Weights of a small mixture-of-experts language model, trained from scratch on English Wikipedia: 16 experts in each of 12 layers, 512 SwiGLU neurons an expert.
Below are experts of layer 5 (counted from 0) of a mixture-of-experts language model. Rows are named router (the router's row for the expert), gate (a neuron's input weights, with its number), up (a neuron's input weights, with its number), down (a neuron's output weights, with its number) and show model dimensions 96-191. Each number is 128 + 24 x the weight over its row's rms, rounded and kept within 0 to 255. Numbers have three digits each.
Before each expert's rows: "comes before" lists some tokens at least twice as common just after its tokens as in all text. This comes from a sample of Wikipedia text that the model never trained on. Tokens count by the router's weight.

# expert 12
comes before: " ", " of", " a", " been", " not", " +"
router:104159172129132150157141131097133086151104115143154136136110147113129133097140131154142109136153112113127150107180099117132125132138141145111155087151107116140172100116127135121148170081164134119141135140158191149109111135159140129104080110149142158157116145145107139115087159135109139172
gate0:131146099147128164102166150119111108137125101133141117089091120179123113142132097097167105109093132146128101101066153119141157061078142164122169139131143139133103115161118139144109128136165158131115160124121120114070132151122104134099118098149100126110113096156136112148127128147125107138
up0:141102125128126132138151127105145117100127151080104134130130132116112075152112125134162115110141116154153146097097085136130127125131112139126130140122146069126123123116159066082171141144087119151096132151122159159119142084129155131119110124129182152123122118099141148121145136074131092155
down0:107138135121144125101128089112080126145177070098132134118057092070122115144090141106125093149121169113139075132120112059103154151113096156111104114109169154170114107103110148085143112084138138120127144126137137135099131101130079137091186115143063156114157134118113142161156115123107100117
gate1:171104096083137122144162128116117115161142184143127133115142119132120109131133155126115143118155132124143155111124127090107080082186119139111121120085158118150123115125119110113128099110138133152097146105147089121136146119103090101101132090158154150125111136127121140104161103127153117140
up1:089105126107149094126138124130140155100122170097178134124144116099092103132109108128087094080164075119131132131146115168124098095154089108139112094148153093118139133118112121164122111142125165102107130155155116150145140117130109129145123110118113152116088153129158109134127119144119109107
down1:167173118122157086108132127119169087102086117148126154140155175166106103134097136132145103146130135106180157163138080147087155162103145133128098146097133117135139144103105100134115139133113132140069115131116109132133101175109147131140150153151109146140159108117157145169121143153135112165
gate2:122142130156126110153107139177102131112142130121123139122111077116120106070128130120130110145138157149146168119165118111107133128114095163110134169145113082135110128103097142113147127084136095126157117166145079151134153108080098133157119134167202142150113114166156158111147118103119129064
up2:160141114155137115123155134138115140161125103109137150134128152125124127094130129134141159116114109124095108110146108156156101204137121128121085122140107134123135080143126115137152095165156138119134153141126188096109168116099119132109069110136111123152137137126127129076131149110113130134
down2:128152121156189097082174122119118134122089147137080133137165128129134109142105102104151094139128118141088099107125164116119117120143180144116109158152140086138111127071146153130114129138085145168126111101125114161132126159135142092126170112103139146130108078138133119176149155125125152130
gate3:135122117134149140147142071103142113095106103116141153100137118153083146144135108199184144107122103113127157147122166072137071130122148139136139106159118154120157131134107080143121143145129144126124152096104115138114170144092102161137085079146155128116194133100141132185094119116086095167
up3:172105167123133099100116103131160151124090105144132152111107133079190158123135132190114178139125150136143123099114100128131164126104082156121117141099140128171142076093127109110098120070119141147152160144119083129153139138129107123097142121105141112116126134126161099136119134126134112126
down3:125125145145123179092147135138139087147117145110113165152092126105121101124124124161151137123131157156103117077153127096166092103101130104136099088177123128153113135094152121197140142143141128143145124134151155161113150129105148117144123117155103112135127102148125150104125113065121128125
gate4:133125115126131145171180120129145115087145130081133146093162113145154123137151117151117157136117121111156114174148143123159128136151139111157118148105150111141132150133126062106126153147130157113113113117090162154124101124105111134137123131134119120137103145161147102151078152133144174160
up4:105116122086121117120101132155095139127136120132080102139117135135099096108103121050171148135151108174118102144146144132125124132128134102160117147107121162146160114090109171131122104123124130073151103124141165163122141144130121105105075113135080142101093106136088154119129111144120116117
down4:156122134118139133149143130134141143116092127136117109110146087146081152096134142108093157125149137116103163130174109136112120107139159125106148151147147122113114126122123157099136115120174102148094098126123138092162090132131134140099098166110140110125121094137092106148141145153151132134
gate5:100117145123143090137148144127110102168109088112127111148128106130099122152135145146144115100185092117132149100114117125096100150101111163169149123174138145126130113127105123115135106141123107124133134106155113100117130123106132133145108114122101122129148138156114101113100126110114122115
up5:097126142166102134133170113145173134137122072122167155134109087165141115118102113168135178137130089147160184153147122088115140131090134082109116149134108121130131118112148090131165138109159089127129163142105097168126108110126119123128120124143159160152126123147108126101106163098123139157
down5:180121150147098158133107085145140147125132114135162119081121103130130109115146133125113156184131120145104140088086115104115158123170130140170153099158127098139122124079149135123118122121163136101171139104141112121102129144078114188090146098096176155127200148116091117107147145111106112135
gate6:144144144137145169125142155116114115171105157078153105158145102145144132127137117193163174118119144127116147123157107089138105059119125139128100102136111166109186142093142118103158115104182139111158119137107091129105180125134156120130154126130131113123105138146086140116164172136115085097
up6:110147117121099151139123098197114115138131141167156121116161112086174125112122128136120086160135090140125168125120165153111138095119103160117191153128113137156167135159152129100176167147115104104118105096126117146144109164106109163141117150119148144093128102177149117121120118101134122131
down6:118113140144134106119123122130122172112145128112157103138080105115130129129110156140122109156127109120112180126120120089095147138141145113140117155143096138115162108105122141152183140106093199089117143126152103113121148147096145144150156141139169159133151132104155140114125129189098062147

# expert 5
comes before: " the", " a", " his", " by", " in", " as"
router:107141142124111140126124164103111101154102124136143119120148169121128112118108137137138121162148114091118133140171124130149103123150109152164136096161128124149162131108126150112125124106131097113121129104134153129122115119169142168133098114141130150159134111130114142122086168152115147163
gate0:157112128148158105116157130142126125144115127143140162109119132179150122132102137120122142126101146087088144119077122113095134081127167098138127109138170117126131092112123148144124132145128136132146089112105085106088160150137113129119137095108103118100098110127138128135121172125187103113
up0:144165094122106203132091103090136123118125124131137129139141093090139099108174142130143122163165124132173123159157136105125096118154155149128160150168121137121091175131136122119099134139144098125119117089142150151155126153100141141140096127136127121146115126137152098122106106134085163114
down0:151153137130095126115107122142148135108103122095124097120116123140138170123143098162113077122115129108102151118146120125107095197127105160120143172146089117117101146133088094113126141084075155082109189115102179109169155081119173127123113155145152129183172112142148150123129114148142157119
gate1:097164133097132101140159106126125132135131119141111140090141140145095179139167186079174155119120104154112159148112130119131149141101103163138119104141128145172103132190152148161132126157156155159144119107108130103122127138118190105129090133114099075126140115140128152120102132121128090144
up1:166104118080156095109122150105188107073121122084142112113119123131136096143096070118112136126154183143117126102166118133114164091113146099135132134097166135096126114103125154127097131166121090157127150135127143138120127106111136115157170177119155151126138126117083130165143138134157144112
down1:152172138115112141164143166123101083144103117129115119124153147103117148114122120087142148095120154132141144148158085145138180141106141125130141102138132134141057096165119106062119143123116100129143151087120117105124115123115092179167129143155086140143105139142120124117164134109138171090
gate2:105139100145149172158156102120183129135118123118138156143181094110117147102129157108138129076114141097136181122162100100129155122127174149096122141100122124165109102110145130162128114120156160111149134132107157139119158118151093112108176163153137113102141141146139130176118136132131172128
up2:106118135152153108093087137170097123103165132119129114096116123131115174193131114160132136164159118111115131067097123122127129147135091114100132109145125167121164099109100083124141130120150123083101152159124115098121098105109167139155102145098125078085157119130138135119115107159112103125
down2:163123117137123142106088127154089130119141136123167116137130139106110134141121111116142128134107121106115112107145117112144100146149091128100119116132076172130124119093121094121151148132168122088124136131154125124141166129115151091108116120141139158102118105115133116107120159126133064116
gate3:115109144127114125095162135145135129103119140106130133113136098139161143102119074118153146118107096165103141120124150116124144152164135137129111128115124122096117143131159108142150110107101158129147116154123129120135162158085120160127149165147119137133102141097154149163134147148153121161
up3:101175167096151084140136090073098158157103125090186096143095088090089130156168136105117103121138097132098119119150127095142121140110105147143103093155149157103154126112109090100138135142124119127112120117134165147133141136150184109132107207146150111130099112148134089078147113127166127114
down3:179126158153113120108158143137069102144135115108116141105153143162102111154125118122120159150137132135115141113158146134100122115115147120106129131113191110108138130130105172161124136180107119112144088102157134094138154112097103106116146190137124093106134137094165113093107097151129141145
gate4:123120175101101117119093095102126126166108136210107168121133099090124144110097142117151127119128106151133116112143155148163159136129153087115109109095132139142114130174131119191136117113140125146090115145099133111112153118141124150130124171102162095087109089124089091106141099117140118132
up4:146148120118125127158082146100114105098087133107110130109136114127156069115116131149126172156132169169135120158109124130104122112136184158101103132096140112138134139111132147188103115103143158099110122123147133130144115102123105101143126113103141132140145115139118131110177133132166130108
down4:120113121098125188135159118136112047084138153121144105115135097165097126123136104104139168079137119104114133118106133155085149130156131115134144165133146108145145099123102093106126118109096104113130083153115150138120099135137121136103126113129124091114106143156163125129141157128163091109
gate5:100122096095121146129128133113129104156105113213149102159138137127097110164141117147105159135171121132125147113163151110113184121104168167110120124130131062125080150153131142166076163095131144132122129147168141168142145127105123137113121141120116143140108118146137124101158118112146158132
up5:139138117123109162133125106126138136106148130113133195131133119122105121153091155093133140157141144157140126135138135140169156158153139093104139130150123147141163132132123103131123089110092102149126087095113110188148122158133095106121106128117105169182115084118135123150108155122101125130
down5:157104137118117102159135110127125113099139137153078137106164146141142104149078137118149137120116153136138130157194123124140103115072137102175112131117112060157067136135109121152154127109107130141127108155125098178113098135103095154121171154098108164106119118161164080135142173109159137107
gate6:113133101128132139145133082138140065134097115155116148116099133095151100174123105129125127147130107113111124066099135145114121096127169116118146082108082152095158117104119139144097141130127084161104115123160115177111121132102139155099173149128168123074114147116126112101165138139123149117
up6:148122122059121155146108095084112127125101134093128132156142102140093102121157112153096163142192113173125133108145146117111117161115112129118148172120142105109116148129110130129133084118137153103087086118118135084101147139105111155134073108135131113190093122147095158161064084154134095114
down6:129127150073098120104131151086104153148140140102088100160129150122109101124123114114134196142147144103131113136102144103135111175112121141134082151099119128133097125157138097146092094133140147146130150097154114096134156113100107151145068139114117133145145106196094132137163141154127117105

# expert 3
comes before: ",", "|", " (", "\n", ".\n\n", ";"
router:097160171128135139149138119092138092151103110135147144139120146110132126112138124150142112133146112102118150091171097112131120128143133153114152092158114122143176086116136136116143164087156125122135143124156195137115101119165144138106091113132137154161118141154104150112085174123090148170
gate0:115089143162069104148140080134127124126093109148145128131127137123126137122186138173170126154151105156112149075125134101128115168095110077093142178134114083133097106131135113090096163132187143121130112100173171101132097124110170133095144141123130172139093130194122139126153115127094145122
up0:121072161152153103092101175095115122104163139131132119165103138127085106117146094121146120119178111083105119102125156147097092147117096115117087107114172124142138141133085107116120126112128136097144108106159104085148141085132123122105142193116141127136097174120137112099138086134103124126
down0:115130177110118123177144117114113106120125158144096144072123093102125102128126158102138186149081101094128164097130140145121099140104107151165149173143130088155094122095125095118104135144099092129123135098156146154084112124109142113112107141087116133126100101090149092154123133163130140107
gate1:124153125091134161124152085139149126149150126153133167103116127115142144116127145170099108083128124096148079097143148085101101081082111083111137135108103129087089111121132128183114094116150146109122128123161148150140145141131171098144162139146111108120168089137078108119113138164094174126
up1:153120141119147134113130171188124151115126113127147139157155121139126130176161091169147097159127168126122136133143118128105113095150138138130113127112137136152122068115112160123109162126146157086122127141147114126119152127142138119153140152122103134131112101134100118118135170127159131118
down1:106127097127118116132104121151124163135149124130154101145108144133131119134101124140136110137043081109099191128124129149090127131149106078136159136129114102158133173114100139147132126122130122112124153129105148115116112128130132129126079096114121121131108095121130133095135135161110113142
gate2:164122158137085148131152148132143101113139106123173116111113117135167128101134101123133137124147102096111104170129137171074119143120123147124108139138131125119144141125191121092151162148136171103160126163125121099171176095072115159111122116156164083129112155135131102142118132138161117187
up2:167112192133158145125138131100112136086155143137132148127088156153136111149116129113162135133138099146118103157105124131100124101116136114120136138149117165114102132115103138102112190169114116079129138167155133100115133128088071152166133150135081141114148162128147057169082106104144103102
down2:098131134114108156114102081126160130155125142110155143143147131123117145122137107107095111120115101124135170144119107149090115110113137151145181121090133088102111160121159120130112099126096147098101118121148114175057151100115100103118143077147115175119161130104168110132154081096162159129
gate3:096143145130111103119098132130099131107146100121127140101137153177107073159112126129089138111186144122111133097107134139113130136143156109134130099129104101160093162084142131134088111101131117152116098153115152119082165094164105153102077124161133096153136141122146166132075131144141091148
up3:137163140127134131150121116158122118136104147098142130182151152134116119124139135149164120136153110144157090144125150101085116117085164145139133127163164117129123161181142173112068095104157127115138111142134153128135143127137132159098139138139091131110121171129086080086105104148103106105
down3:139122122150175148120134163132114142148110134124093116141119132099170119115108126164172164122144130134159075155085174121111123138160130136075116159102152161111138169143101121142102148129134097118085139175112142106120148112157120135151108087112120113159145119116168193116156134153133146115
gate4:146121149122092159086145131102095107177162129132124152114111140095126129107101125145131164145128134109162138126130112106129109103074165125133135130104109113118102106102114161156167102160119174099089099125158134090123159110120136138147125134115164103172142131125141167104114137153094158141
up4:112108126152127159101132097153102071136137105128100138112105141129191163081082147136121113136132141164180146150075152118139140137106144125134105097118128106152089134155127122119145113119096138173126109149089119109137090134105118158092114143145142110136102090075170156124142087138140104133
down4:177145114125228114127141098071157143102092103112169136108062153125110137116135136107112129115162116171135115149113129090161160133146124139147137112125141157085139100109144109120135110104145128101130100157149107140179097110125126147099136096096133088156157146117149131150139125101136094119
gate5:168154102122127142123124147100126098173150127130141166124121143118151097143116127173138122136119136096105173130139116100117131112139151131086118124108150137143138133121139116113129156124160126145065115133118145103129119115122113146131115078122118145106132187148112116164146095160131143158
up5:147115161116189188128191126134141112090079134160127145136135176126096100099141129126163082136120122155145146130178157137129142113154123163125113143162120098108155102087141113122107136136091135121150165166067125151090135176097151142168121153176150114151098093150092144140127153112133136133
down5:129131110121136131140137131098143115158098167136155144135158126103139105146110143111129126155172102102115134118159097121163144094124133128140133185089138110136091167123141152104168128115139135094136115114123078177164134137137111114147077113098053142129164116164109113154094141124144150150
gate6:149110110154115093126130132104095129113098142102100143099167128110148123138144133140119134088144082154161140142144136072110121116093133111142110144122115151116162083119111114136138115115144150103108107111089119133124127115081140177109166084154139118137126144116093137151134122129094099117
up6:113128122112100085128134129114123162116122146100128118096122092170151144106122126091093136111114141123106153096123117099111174139102162125111108155111091114124096141118177106151115155116146139153119141119150096145167113114151141139138200112128121114129140092119159168169133101134137121089
down6:089104111140119095108131127124130148133131097127140085165122108114113163185093107170137122168102159105137141112107127112138121138161146141142118166122088125156101109119142144132120122105083130169117142108138100073130130164133131081119122145130147138096089122092148100150135129125171157111